config = dict(
    activation='squared_relu',
    moe_layers=[0, 1, 2, 3, 4, 5, 6, 7, 8, 9, 10],
    router_score='softmax',
    vocab_size=4389,
    norm='rmsnorm',
    grad_clip=2.0,
    batch_tokens=[32768, 65536, 98304],
    seq_len=256,
    train_tokens=458100000,
    dataset='wikipedia_en',
)
Below are experts of layer 8 (counted from 0) of a mixture-of-experts language model. Rows are named router (the router's row for the expert), up (a neuron's input weights, with its number) and show model dimensions 0-255. Each number is 128 + 24 x the weight over its row's rms, rounded and kept within 0 to 255. Numbers have three digits each.
After each expert's rows: "comes after" lists some tokens at least twice as common just before its tokens as in all text; "gets" lists some tokens that make up at least twice as much of what it gets as of all text. This comes from a sample of Wikipedia text that the model never trained on. Tokens count by the router's weight.

# expert 34
router:095163135156144115150103132115114089126130165160116093110135142131128109149128081117131087129149118159125135117176114126077155126162112108109103178083145142142095139185110117106111127122153157146157121131106149148090148144125127111111125170079150110158134135090151130203123134145153155171095157129119146106094127082122130114161149092090140163104119083129135100096123091123157147138111159127139126098135117116122127111152150151103107156124116078109132131097101139148107113115103134106140118111151118144125125125141128143130143101109152159109112131133174144164136108169082157129156084114138108105143152170115121138172101133137167140102090143127124139107156123109146168146078154100138184139163133129127140116157115130138147108133150152155094112172117144132084091137166099
up0:099130162126138128132101106101133108108161097108096133137126110105113111108139158142100095126083116123098135060161116087106097109128154148123118136137139119121141106185164136153141145149131102118096144122131130160132139124178126095137088100139090094113134150141173107120121167143165118082153110125139114116132090141141123099150119141149120106110137106136091154112143126110123121115142137082124141102103132160130161123113111150145165141124135091147180124087155138134126147099099109150133121097099148152143098074146157164113103150123150145118128122100171144096142152149127073087121121131184100107120146144087091141122118149105143163120117132132124124116146086165099168142102075108070104129114136098078131121170109108133118156132109099106141170132191114123090155131133123
up1:125116119121126162140176126154113128095138131142136137157118146104170135124102142107131184160138118117103123114150149103123155079106115126157114138148135132140146111165139152138128153120103129111110144083115112123057124151113155190098104108169116162083155131135128132131136168099117116090126159118103180139115147157111103136151142150138105115118108135118139095157082124156100128124128080129149114144193109093097102149126116160132145166095123091104159113132112151148112131116159138104119120090109133146126102102107134092117125157143161083095160159131110141105125119129147106176087178097126154117133115081129116110084156125147099130124117164104152103124138103149074126120138124156130184135098095131127132133123113109055140142158110088125128142134130136156164139125080134
up2:098136136127111120163084096117141115117178113117098110113174136079105088106127094113109122123085123147131119103155112132173106141140114078143139139163169109101138165155110104119147128140167074124135096135135100131150130118161103082079164097100111121125130169113101144126115138114153148164165120148176119126123074140109121123141168078134126121130135141131142105082171112142104138147100101130139143165076111135153152139135142105162063078123096163133153150103147099116122170102136141126100152082135108148147113124111119166164153114100111117154126146135100132130116104125150111133097164112122154136102142123107107137169099152135133137115126158135153101117163110119161128148115128149097119130137119133139092115139068139140162080143140131089136122124148133094108078147119134
comes after: " of", " in", " to", ".", " for", " at"
gets: " the", " The", "'s", "The", " his", " its"

# expert 11
router:146115097112119103156153103076118135149091111147135166146138142122160128113153116086130099087092103102096096119196124167162133156103108166120122091071140175122166151129131114100124108092124079120156101099118135103137111187089123092133124101106162134173133133129084121090124132149135099146099160098115132146113154130115133126129128154109144143091095152164130129135127132175143120106131083124083156140121092113139101150144123136129148109120160144090137158137109156112160109126138112105101138099137159127151145160136139096177122154123082118112104158123136162109133093178113177119135161130160108114115128123124127116104125121154142101105155103106127118108121109127169116105096128134170115114105116150154141119117178082111121144081113100136145138154109115130088133157127108
up5:135155168121112131143128138118081114101127137139138107126131122126107104096147120092165125122110180129186113144141101135117161119133123047136129104165130135140130137122129131141082139165144096149134149087086153148138110127102124115144111102115122142129140118091110177087141098154147123097138110145103126115139134169148099131150135107100132148131123166130130052123138122165138091098083128101184152162108073152129113146173143103130132113142154114111071130144148128143149090126173128156143097136141174128145145136141134124106163138123153129169097162128150119133102127130132148125144136113149131150172132162160149105119130123166117105135129073142156104087147059159131154062138140135122086142166125162157142118128119140112135144107122143148132157116118140129164114144083129
up6:109142140147113122129130127149119115143161165111106119107107122129098112097125134134106131107114158111105162157149177128120082134122174120139109133123153145113129085172137106155128102141168083134106127117116149136116114124089161138130095147137153088153160150078107126156083125108125100138159160176096119135143082114139157140091114120163085160170164143139156096113164107147111148140100182132104129149120106120120141123151106144146130185116123084092172134106107125150136138194155146172069119099109127133126145069122108134111129121134126145167139116134141168166137161132132130132106142119142136153147123125139100111147114161166122121145085134142152158148132135111161147127087169138146093108153160152110124183157132112178123144128074112135128105169135136114143142138134158
up7:130137137173137065111112139131114161124116105141150163118163157123121128149143151122121137172154067097113121105173158103122150118101119156116102110108149133158089133117145139120118117096119107126112122108125109149104170164110147092127153111113087108131102100126148127101118116166098154142148165105115137121096138123135142126186192193102188089142151146126097154112156154130161114120137125137128161128129162135133120159127087100122161130105080089130133140136128129139097118153136135158114115123109116154138113099142160138153138084146131095121116160101134130118098115126162118151137143166107167130108148145124129134132143123164117149117148141120109141051178164114151074089176123128111128097131156136102168138094091103130108116159111159161099158112143143119111097134105140
comes after: " ", "1", "2", " (", "3", " $"
gets: "1", "2", "0", "3", "4", "5"

# expert 30
router:146148118116125129103081122143118166148156146088131168092096131141113095102170142146115099090157122098130161176097145150088126098066154139115124116106136147107117143158107083149085147100125115153089157080146128113195157133137125111143094115099159119157123144155132137124122101135148133136110165069141124108173132152100124141160122080150113105155116107112132097140137181091148140096079139122101147157100150137145113121150149115156132103115099124138105101181176118134101160136135128121105119098121100120111133132115118106153106168123162145148125075136130130096080137099127112145156127102137162134107162094143159138107174158070112131134131119091126133148127114128124127095141173144101094098125124116149121138137145104128119111177135121118117133120145103105126132096127144
up1:123117118118088112132101140105113116126162147125130126122155162118139141106144152127140120130142081119102112133068130119068128102118092148142109137133114124144139119126178096148093110095144070133148128143057107151120121111091140115100163132145102125069124149126095148116171132098178181143148137060139104143141125137157140126148169085108124126162097133128098147102111130113118104115145113145055127141162144139124157109098095098142109137105144105147160072133084112162124147129194121143130116154113153100151141142151111106102146132161112122177128139115138113134108106146121139131122123154119124128098109084098125118110163124119134135120168147156147148140133181111101136166128106120149092146156097148132133097126129138112159150160102118148180121162149134138128087136135122
up2:095122119144144150175158138144110135124098118137115092160100118149120127133108096105162146134138110132136095149148169117141120124124116151143096136139089136151098115098154167106144115129127137155127097120116107115146125083084112125100092162083133140159110140191097128122118192130138109099134108124145134151063133124166106146139155149136138158083138125104137118115116118119129128125152116138137128139124078155096088103120134106136127096135126118143148146152149180114114158101148146118148093076127099106124123173143086103124150104099094118147126130142157132150090093126128101138076124109128126113136121142099150124124142076107137125123128143143110107122143089125098089147107117133124082126079136138159098124174130155083151156138065198122158113130131082144124170090148171
up3:137093137152173152152103094108113148093098129102146141172127104136127098101117144123134128133111142103139183175134128104163092153104128168113103161110136134148103178112104130156112125111167114141136121144153095158134110145161116133143114165157108095140161100110144123136131134122188143126136146088111109136112098130137144133149130084107102147093096109103086137132123080149176139148140165154150113107128117106158164137077124162115128109129159136118128117130153146146077151147156136122121112078116158119094140116122103156112106122128132106138130089124106133102080099151155106118133107061103090145086109110125139143134126165109136109127102131081178171160159144143121115133107107164105107112172146166096111144115148174092098132158136104121101130111128097133107126104152141
comes after: "|", " |", ",", " in", "2", " January"
gets: " ", "–", "-", "/", "_{", " ev"

# expert 2
router:118136113122143128119173172132138159107093133132174096090132151184140131148161143153142152105125137101121128122136143127121143102120134134169158127156107109107149102165105093140146101160086101139150105158126122098169132136156139171111151073179128127145154133082138143131099089161179111133143136086114142147107148087124137146147134159149107116111134152089138132117118111112128095103102119155113138152191168164152151116102136143134129123134080186128140107158130107126144163108161113125131093101154097113115109118172113117131097131096113106146151142111153111154119141132129183106153152145124127065125108132167148136136127137102110132093134147134161102122116136091118123124114161093152149095100112140077110135095098154124138135128103142173139110143129127108187088169127109
up0:139117101197107105122146098130124106118167107128123126144134151137143151163133114147108126150180168141147095146169098109137108126148136110165129139100122084100093146146162132123122131144118099160155120119093138084126148125122111112136077177142138124122137094123113145098159079136098110111106145133131078143122116113102125122102142118104147075134103124121135125135171125140153088160089113134116154142152126096117189115092148128175153104121046098129125133081109160140147178153150158105156142135113112123121128092099101107125111119135097123108116152139134143141108119114167113102115111120111166139118110093146122103201128153154142087161134136144106141080128140140122128140088116120129143142089115146100163141137129115129115073143132160111167098113088153128129127104146088
up1:112130139104162171069114109092134121118133144144139107122090157171144135124110135125184138138148120114157131118107135115123113091142172118150157138092135118127121135125149121154128116137152112126148144162128138161144119146132109116106116147129166077154139131096131124134130103117119125118165130172100111132097127100113206147152119132050159149127100106126143111133094085089119127165146158189103086176128103180155094114167093146127119144130109148123109139123148111133118140153101130150127096101178109169117151120075141104156077189156142090134108136148157119106093118138133146121082122170150146180106125125151154120122106129183114105118136144143096128167116118088122129135121119111138133145138140129150138114105163101165094127146148099125130131144096110109145135123137124
up2:192140131131119109107127133129182181102128097131150085137119091119154154139115173125140126126114097097105136128144120125134133127085109149099120117112143097122119110110137143086126131117151121131167143113091112137087134117136150122124092095116137103120126125105154111176094154132139144133148134119154132153174117121124141118130128142094134118122113141093140116068136173167153122132140107123096141092142177148158091165108130114118123102157077129180153181153142129115139114137165099162117141121147120128113092107121168144101083158065118129161142137099155120111103158094127127171182120157097167110136134155100141116133122169154122058111122146144128126136157160102107122130102099105167147150155126142122123177160156089136123116134112122151136106096143165118131135162122081
comes after: " the", " a", " an", "-", " and", " of"
gets: " g", " G", " ra", " en", " cont", " I"

# expert 5
router:126082124144100138135104168134141208134138141129146157188138144135142146139115103113084126135135170114128109169163104095139101121152108095139112133087109153113140110137108166134202160187096167089142131139114125118100102124107144128125121122131111141109114176123119120140094118155165142120165131149101148151115117139140090143134124119125152117119150142142144121113104128163153123128138099084111155124171084090129154112094137145145140131110132148118130098122135124139162106104092129099093137145123155135125157125108143102098133159154125109110105102170111173117146150110100125163154155067115098150121146134087062105081117137132127098139120124093134146139124089105127144148137139143119135121167136124134107091114128168147153136125125171067153128127171096169152125094138115
up1:120137110113125144103080120146068182123133135161090194122134161125134103130081130144124177142124121125128122099131164141122134126174121107099149120130110110130128107154163121096122180135141132117124114098151133111162126127155137137097113126109094106105131130081158133090108136122138102110142107133126098156124112134148125119125079129155156113134150152120114110120117120124120122093166131074142135126097124112140146122116110125138124121139121113132175173116095139161145080109130149136129179126124119156117128106136090116134110174154132117181173095109125105122085160092135132092136080182087177152093130130126067131144069130110151144123109089147123115121130109114151119139144106136104174152134202121120093138101131151111102136118158142102108160092104151095105126112139158
up2:129124112152109141144149107134114128157114116105138109116104108153128106121141132144120114136132150143137156157070122134131135183133095082159128089141138124105080140161134124107135132089133152117106144107116131146136136115138132127101131063157147091129169077159140074143154149110141169064156147170153102135117101121125146118140091138163129101133109166104120090153090129110171098134153110129126147107092117186131143134124117155140108136114147145126098130120125136121133112134133121158108150127127165131119109113109155131121080147143143111142136067150114127146076131135119143130095119099131105118125136158071136133116101088117149096098151076111141171148133131095134124085128138126135098131165143135156116132074165116133143103096187101140139165124175114109054090125134156
up3:133098145123098161106157134121104121171136137106113124112143142124123163119112130144115146120100080125153159114093086103132105132145131108135119098138121086114145129143087169152110144129152113157118138138089144138104081141136134141121139120122131115093110136216074116126114125136119140112134136096135115084122109155125115152155117118113170160084150150123141095104104134161116127116149122115175099141131114129141136157133112121174134134114128140126093165152135128114086136124157130147097107129131155144115111126161128110132137071086134144150147126169112072124122180103086124131156169153089094088100139100154119192127097121118149154147106158142120115066168128127143128170105120125145123134122136083133130174108125085068105136088133107089135129171124100144100165132105141
comes after: "0", "1", "2", "8", "7", "9"
gets: "0", " years", "5", "6", "s", "4"

# expert 14
router:132165171113111102089115146131107130147123175156107114102135130134104134106100129132153099069132121116101091148102176141104140134149137117118122171154117174117128127132121131077079129132162130113163172143099128078131154113125112117128128161149176086121122146148135100094111162103137139107113173120179141161135149131100157122119133108099125115152140091119121098130138152116107148122134106146091129120116151156141095126129166111179123070139166121113109188141116155128119124154103128177105157118083123148099130127135088110148193156139115147152139090114104134114171143145120116137123083149113131153087116128146161147143105133098091129121135110157124138147153115134113124154141100090112112125144132171148135126141096112132155092148125133159124101162155164094178180121122117
up0:101102167112113129139109110119112172134171109146204167130169101153140135082100110129155159162129055110119089129146131150126108094141114116155119122142172124136164122152126152137149113122124125104058141121100170125130139120123138140138140139107108153059119121122124106112124117125133154146112127145079142132112114107091112108146100067146117090122152130121131132142105135093136139108149069136143116094133135135121127101111117107147104136117132134116142126161105146152118105150095145133109182090135132161117161122115170137134147134173118150124147178124151119142119124109130127116144126128176122120130085113122091165101131157129158172096126103138164135174135130147140133169108083096105171129131090134129140112166162134182126097122157129108126147126124198101115122108129127
up1:114093113084142152171105173148084153154125167135155175126133160124127103154105123083095136111150124166108106132105143116099098122150128159148143098131127097129137126102160118104127114134121099151146153148110114134162119106133112184128127107128115121139123150113158130137121155130104105171137105121122121161074125105133080134161127156116140146164139116133092090108117125131125102143133129127092120132149148139112127155129140171120124170170147066110137157165109131090112116131167158133141117159125107128139148128144108116135098137119129177094123074133118099162180099131155110110123143136089130110103140150127138136128144138152154128179123109056137201116136190065147110140139096130128137186162149136154146133118151154143115108148137115126135119098121129168149160125089121
up2:129106122146151114117140123129117171149122140097127164131149149158118126098160116137141133117110119129118152109158091123143125159141169101064143082117164116113120129118147138131145157131138134124141124106161130105132132084093136128134149097154127163100123157126112137139146139101125108081098098139096131153142174164109089159175152095168140111120132156112156135128126135119098160160095096127184060168086156129125117099090102138123143123057122152126188114097137110115121146089152146175062141139123134128165123127127130099131171119116140136167147091145104135105169114087116123156133116131147135097134166146161131122134096149120117155164090105168098138151094129123096103159126159135146170098140127124120094088122125092124155113139143133150100136156140109133115128097142152
comes after: "\n", ")\n", " |\n", ".\n", ";\n", ")"
gets: "-", " |", "|", ":", " of", " -"

# expert 15
router:141102142107141104106108111146127123101141130124163129133153095071123145149118145127136101107091148099106117129130161137114083133089088159103134081082140118099155122164124135110107150102158078148065138114096142141159117104114135121121148115114152151168113126156127141075116150135155097119127170138077131119120127144152124160103124138128084128129139112106179109129166129134146084140082152128115159117112082129121123159106138116108176116108128128094098097129139161136155131130147144131143143103152125089122135136104128110137069129126129144118125121131089171135113169133134082130106129082149119123137132143145111145160165097135124126156129137077119163143116132160139131115118125095155096098142167130131093161163129071144125170154110105110168164120136063114170136123081147
up1:112115111158130126149140132110154128110168082152135158121156121079115128151097149126115080130118080097136091100138132152131135139129121149130112113108128138085081115116149132116102135138116094087112111147083168086156089143077102079143160132163127094113140085134143121111088177146150164121113114170107129142096132115137121133134113133106163119164152126140116130126105178165124142131074136152148134133129127159164141130149138118110131146146168156164119106140117146129136144128147155115149131088130163113148132142134113131130158181141170140128150103126076095081165100113143135173086139102149113101108157132115147125104148164145136130114121126102139120126150144105092097110099122113102107088156073118091133161110117134115130138108116136115189109098166126167114129161177101
up2:102105129128168125158092141185104128100177159161124128137102105107133125153133129131141111112119177135148135098115106138154147128150153158111092135155139160101184168137104139116092129121100135158178152138142144135146119098109128141131135128124108170096119136136137138165163131127136144153141156089136105120162108102147134118136109150097131124148162145122153152119123117166150151105138165122094188148144138155147144083159098133085102141109111155115095133145151135125128111135146124096107171101132154095108126118101097092080107141148142135129150098147173116109170153085106142128090157130158119197128078123127114107149138135086104115122119128149121184103116135152141151155111168172123076123117121127148110115142166127165128101128131124130110124135185119122157186142126154
up3:133105117134127123120102137112132126145113108156141144147126105101120132174084113143124143096157145144152091125146131088143139129140143099145144143159110158166095108121140156136123152129143128131117111149150159156092155102117119114138154171162146169125133145094122095124059125133112125193091133117133137092156105121082114124124127123129137160155148123122139119138107117107145118145096100141109141131090094123126146138138095137090130115114082135096102180108137147112104109135129118149101113126122160131082102137140127173115095099136120117130170087112113181150144171148081140155144101164113084161120140169114112148119157121113137140101094094145172135093160094113175110117127159141177162181156151138158128125126142133147086137138093126191143136110175113114078120129161108
comes after: " |", ":", ";", "aged", " on", "age"
gets: " ", " (", " $", "(", " #", "^{"

# expert 9
router:137152116133142162134175118146135090156133152153093161118114068141135107120156115096143134127119106178139143155151098143149124136170118123145156132141086116136125131097145141113149131104122107143116093116114126105129165146128153160131118062135131188110136114108116151096136127159120123188163126101137113106127128128091116111102138109129106121173122143151127137113091146121138129159131077116152173154103126121165170153162128121087117101104108089135112173097157120127166167095154165085115147114133122139114129194096076138131114141150111153118169136143124126099150157127150122105129120141110159082110111150173124149132146065116135169101144131146113135137112147163139116093182139065134126128117096153116116138142168117133119170120112114135119144102081099129124146120108130
up1:152144148130111119166082135135148114073134136177104133129148120096131153103146120112147115144136154146102146068177117133158088126144133147141129111122133171147164103127124168124164168156137101118129107181096163062121125086114092086166102131113126123150086110103124154132132139103111113109108132088120144135114112121117154076144085134140136122098107129136134135122100100089111093121134125118119106121166145096112158139117120088151094091157130115140110131115163107093142142160088207154157113138118103167123113178130129140114089082153077111141111165152162149137157151138162119159152158116147120115124136110131126106140147142187126119128140139170129118135163121132130107122087139141125166142145103122104086149122130139095108149122129110106136105138155155112134091139119119
up2:178177140146146098141121129142166147179130137067148143162109125130061092123140128129149155113171110127105132135126142111160162137144101127108095089116127193116131149153080137163152106120142183132135140127130127101111083093102119147125137121130091114109147113106124161173166123090096150116128140121134133077107161099156089105133117142121140140109121086177129175135120114143112142132138145118099160122133104113122074103159148115130127130144123131126139167145074178142147102103068154176149158138115129149119124108155085118122136119139152106156150121149146126117122112118130125116116083158123134134129116093105131090132117129119152131158146156192148151117109126118130131112113110135111098127108161120139131106130141164108126157133126161076130134090151165125087141091116146
up3:096127137112132115157154126125117110132126137180096104075097117161145140151139097139142147133082107123137166130135099180134140103090150082164156127133164160117115126118103154142118143145158108126122145120075165130128117099128117117139096104131180154141107121077124106150103089096104109141135112088107107126128092143180126118085102125169140132124129084132122115104130122140156146093099140135095179086108123129112112110125162142130117122093095136121098166099125149143102103132143195123152106132139136122142120111178123127158110137132116139094155063083109114152134121126133112150116141143132176155152106100162132109132109099101159129080118093115149145161107155115130121126115104153094088126153146139116154124131145143121128137091153160123074156130105143091178165105107130
comes after: " H", " G", " L", " K", " T", " N"
gets: "y", "an", "ak", "ang", "ik", "0"

# expert 4
router:155179144126121120090159144121179174132159105137115079116121136087130143117144122134127178145124190107124165125156154122103105126145111126137162121125122111098117158127154089134086092101150117166159127159091103139109111145110138157127166109144114110147086135142133135110125122132132110103151132142122117076106170133150142150095118117138126122081113102163125079139134099142106121100167155135081129136100112131101084136166149129142099182148116127134167137119143115103124133178132138103135125169077107112132133105132152102130144105146129113096122149159090132138122097127157140140075128181141162111127130135140168133156093159131164096191127115145092148146128151128126124139106144116140105158114111105111139163103114135151101126140114074097154112134119136105160154076090133
up0:097139097171122112145136107114148161172134134130125125148112110147138151144090127139149112074155147149151123086102124124108119200122089139126128131150123157159118120113146112121171114114126089121114100168106135129127141144111089132110128141143164157108138108131128116164147113135115091081187192094128131123108088139150190118178118112124079091088157099110098125093101111148141150133164127116150139126139146147125104115124141170145147136123143090128181100114107137144083127113099119089135110141159113136113141114151175083148112118156134117195146157147139139180066101133122106116121143160122160162139126133129101143153131104084117160113142124168130157156135129125115085127137102112108143155128124160113125105113117122141146117105098116112121146166123115128134077101144142
up1:127081125146124090127137112158139150159134078122122098142142126123112114141105086118107123110139171140100100157113126126155115134114156127108169109118106111104145126127133135129145172104112106145113136132173169155132103117158116139134145206089100086177127157139153134096115150122124125120109123120129087119146153098154164134150099141101128087089087151102129167104178153149093117123119146149086132155126104149148122108159127106122105151144123190097121151184114096160075148152139138172101106132139141121104152111133142138154105105125101121110152103079140114164127141146163135124150107148117157115165122165099120128100169134103102129126103131149129130114152104095133116123118146159097129154121131133143088160147167114107125125157178133139121108132151151136142128149084206
up2:124119090114127131145149102125114091142121132112123130150122141124082157150164144103120137117142124143134161145136119150128154116114157131150125092125151107146117106147135104124148135120155146112110124145095110112106093096134128107133149136151127145143182120072187125144144111104122108116169116120104095147121174175149128136152133118113135136096135120095155138182127124155144103176109100133151120141123161145123083114091167146152140124115109115140182123135162125105141141136109141165150122148110121180101197127114123114145055092152144092157153113158090100104154096138123095128094143151161148102095101125174134168138146158117174144144150137061163143114164129096074128104108072116116130109166135143093152134111121139149145114140101128159099136115133094151173135137127135
comes after: "-", " |\n", " ", " (", " •", " Total"
gets: "|", " |", ":", " by", " Born", "°N"

# expert 22
router:114103095123140130149123116116148143150132155131153092155097100158153151122089132122119098151135131091141118143150185157135086119169132145177145109122098156095151147069117159115138104130122144078120155143117149160179113113104130140157123128149125157171145145133114105142138116135184160112119182141106132164106134130149111126092120127104175119102124138139158115123150108144106104104143132144103149106127131103142134168121140125158114155125173110138133140109167150152151092121095147141126153115101124120117120129081155084105155142137164138131105129178090180132110105147066100110106114131124150148117101109109135118099128139145106133179099132079136155146122159159146151099145125136091166149120153091126105125130180134118132173121157151104131114110190123123082160121123094
up4:086159151161089106138147119142129100105153090140141141143107154117112135133154104096108115103137123148133167133099121133112119147144106078170169133162139104162142087120116163155159134134120115129125111131163135158119111118135123114149108120093103130126091104121100138115153133130117105098127097118139130138055085167114102122147142168126113121173165140075124150132076145131174127109179135140095108144128127091133113145084159180098151166152121106119153143111124108152106113154131156118140154140164154133141115119123113125138135117129119161118124094126176141090119171092098104153085139142170091144141111127099175115107119093086132127107141142172107195138135113120151142144122129115170159115096173148146127119113156119117183132135125152155136118120133113108070127140112153
up5:144149116149082143135141163102097125166119142163104115164132150118173104108147084088144142127132089156114124069088111114135111108107107107138130151150158105132180114142103061159146146117142150141067125140095131168131171093137101130126120107121120112095168128148103145103128127150114130111106122120139128107139115110153087113158143122184122137108106147074126121107125133116161154085087112149138120148150117135164060117066127128164130114104152136154139108105136112129149107136114156109139097185149132106114139140103146162126128188136158136121138147102163141105092141081127184135144126136133165139143101125076131139112157118134111166117128147102183181121123111119092123121134128109145155161119137110140129136127140117085114121137132142163115126161112111128142148111136123
up6:155121139123151145201084096115123132109179106114143098128126116146134128125157163156127146124156114078109145103172136139170160142131158127184119138146130145176166129143121145091092108128114104161130154121147156088143158100083136184152128169097148138118129088091101115152138138115103143109144111132111104127146090159155189142148131089100139099156121142166107119128127095145139122154137166153147126101132144101119120137147147149099085146139122151078144101169116093150132152124105099152183117124131146150135103130151153128128145142136117150153137122117096123114120081087130155158098124160156106158149129093135104130131110093126098100176108150146126157094136149123116120135116140125112113181135179153115143124126102173103104137167140079134125145162137133130114135132114130
comes after: "1", "2", "0", "8", "7", "9"
gets: "6", "3", "5", "7", "4", "0"

# expert 10
router:147097111128101137092150182130143158124121126119141116114108107165125149116151138131108134164151136130145125136134098100151124121074138101128122130140134140166106144069115141134154115128125124172126125141119108114122145116113125163167098120118124161116133109188161151130105112131115142158122108127150102100136095189112124114124126122156107148149129149152149146160086148176105119129149104150156100145110118135150098103153122148101179088089084155133109123155150078140157154134126142162169146131065163087152126137159157123137105097102117124148094103128153116123140164118170124106113133136176130107162147150075097093153149101138123119095123106101116105129109123114139175122134076127137158175081102147111139135137102130162138080150121137142120080109118127088135181132129171
up0:132191154148162126168132149104065090113150133132132135126123158101126114124126160095102149114112150181135158138164148119149166116131066128140087163152139136135136136112086121157142170081142137116109189173123139088067075167123102106132122097155111114112096140114147142145109149153124109098170119121117174112112123122106123156149140126124096114101142137141148129144139086105140122150129096138123167131143055166144141125157145093136140112111162114106106126130155093106122163122117113174168114135146128139124096144115098144141168122134096176141155175144128134135105096132093120102108126107126084112117126163133159129136158118132154120116140108099103136128133142098142092146116125126129067115142149111145176141163136138149139137094134139107123098127138124095116127133099146
up1:117158139160118144127134148125171147113123186131103152160103167116101122140138184121129213142125139074146132116106111142130133156114165109163120141144150128142111100104164127128173122156108124123112148140107161124110176118096119090158070128156131140085092129116128127147130123086143148116122099138161125088101114119148121127159126143115121119138141122123104157126127151131137116120142121085110109097090113132134113122090140102141139115139114122201104121114117103121148170119129120099085089172160157130170153106107148114168100173135121131184123127138101082142139098100136153106086142090158151139105114110096150189143111130157132133091125106144142146180106126115129131102129094126104147137131114133129089109119132128143072133116109124128166075107135131114123102114149106
up2:127131124113079099149119092137111144139101083144173125131127143151109128127080133095151186134119142139140121131121127135146158157085132139140130118122151172126130145126079128121132119108129131147146124134094130116129131144106127126157095149144092149093136151126110076119120127130145111083164130163110101121176103150137068140169110092098121119148079133130114110155157159150141158132105101129138113161121112126134115125143167133078138097168101133137124149132121157154130118150084123136149126136081137133131115077151124185152124102136089097157102122114136121137155113152097133096162103098103107090087132140133095127141148130115168096096105167178123110136121138104140163133113125156141134151138144184163094116110117116147104095130154195161137164116180076137120113148115099
comes after: " p", " P", " St", " b", " v", " st"
gets: "b", "l", "ad", "in", "ot", " pass"

# expert 29
router:113092148137149147120101101134108141131161113157123139103140128121090149122180107139162137130103121125157092140089165140127138123142111138088145142079110164137132119184117140099105131140119162128118156110147124151171124073109178164130102166147147162172134104131132131128127132135103115096101139104126138148135140141096129145090113119101163113110112133120166080134149170138141111119091156151160114139163103102153143141116158074099130138118114111178101198144155150116147102139166147147120128128130140130072125149142106139130100114104189101113097085122133129142107146152168099090128090098132096155179140108113137116113107095135124141141124134167126106188147104142094104111149112121138115118144133127146112185133124109147090119153088100115161142143132130094104151147111143
up0:156120146137098123133115090103129070105116099143089071084094126142134088156100117129132120129136108142137110183151106111122105136145090132109104135107094125087122156091124116140165133116138117134113168130139180157175144096104134125088126094129122083142138146133132160146161132124135090145091151101147115163099098102123125120083102086115160158107119115118138121091146162093196139150109148118118141117200135176097128141154163163108087126153128108109139120114118163099154160127111117126113167094153115097145135104160183109115108129085135121151128124101125172126160156113113148158121133112125139145140110124138131138104102110161152148165132104137140132118134127134115109133095107124116108132097073126114152135159131116128086131151160079125128148169104142118099123131141099
up1:143127126095139111136150127162080143131155106153095160149167150149134102159126149114159087133105150135173182125118176139090123178145161145096129102139191137132131139151119076093088157177146153112110120133155129115167133080108160112154138128154119152126105128147129107131123138124128159092107138143147136170156080115114127116164137142079149147130126085113141087130133100163134141146106107136146148111111122157097121074117069093107135141130081162141108108142125126099138170131106105071127081138114138113110144109115154079131135155130148106102135120111121174103124118143118132122114153136146122131106143128154139135146125137139151114122165131167122151122128111126131180135158156181102117132090108146164157111136128099135145132093109122164111152164112158156112168126152119
up2:122154150101131134133086109101114179148134115127126085129165180128130107108127162102154130117123157070131113149095105134123109133161111136149130125145104147118096138109112116165159127143120115141143138123148118134124132102154162097115174133110144097104148112098090130122153162123119110091115128109140163152120126150130158126105125155115162151115115134089162107167084149151113135128103135177174130153149154106150134127112127134143076152140158140126096110125126145110131108124145139111142080161172144120208129156137123159170078100170119168153088137126120139153150171129094112137161152118140152113124109143108184171122142129124132128124097104123143173123154110106110116183140118104093122090165148116153126143149107133084128121131070172141101113135140152119145179138105106
comes after: " |", "0", "3", "4", "1", "6"
gets: " ", ".", "–", " |", "′", " ("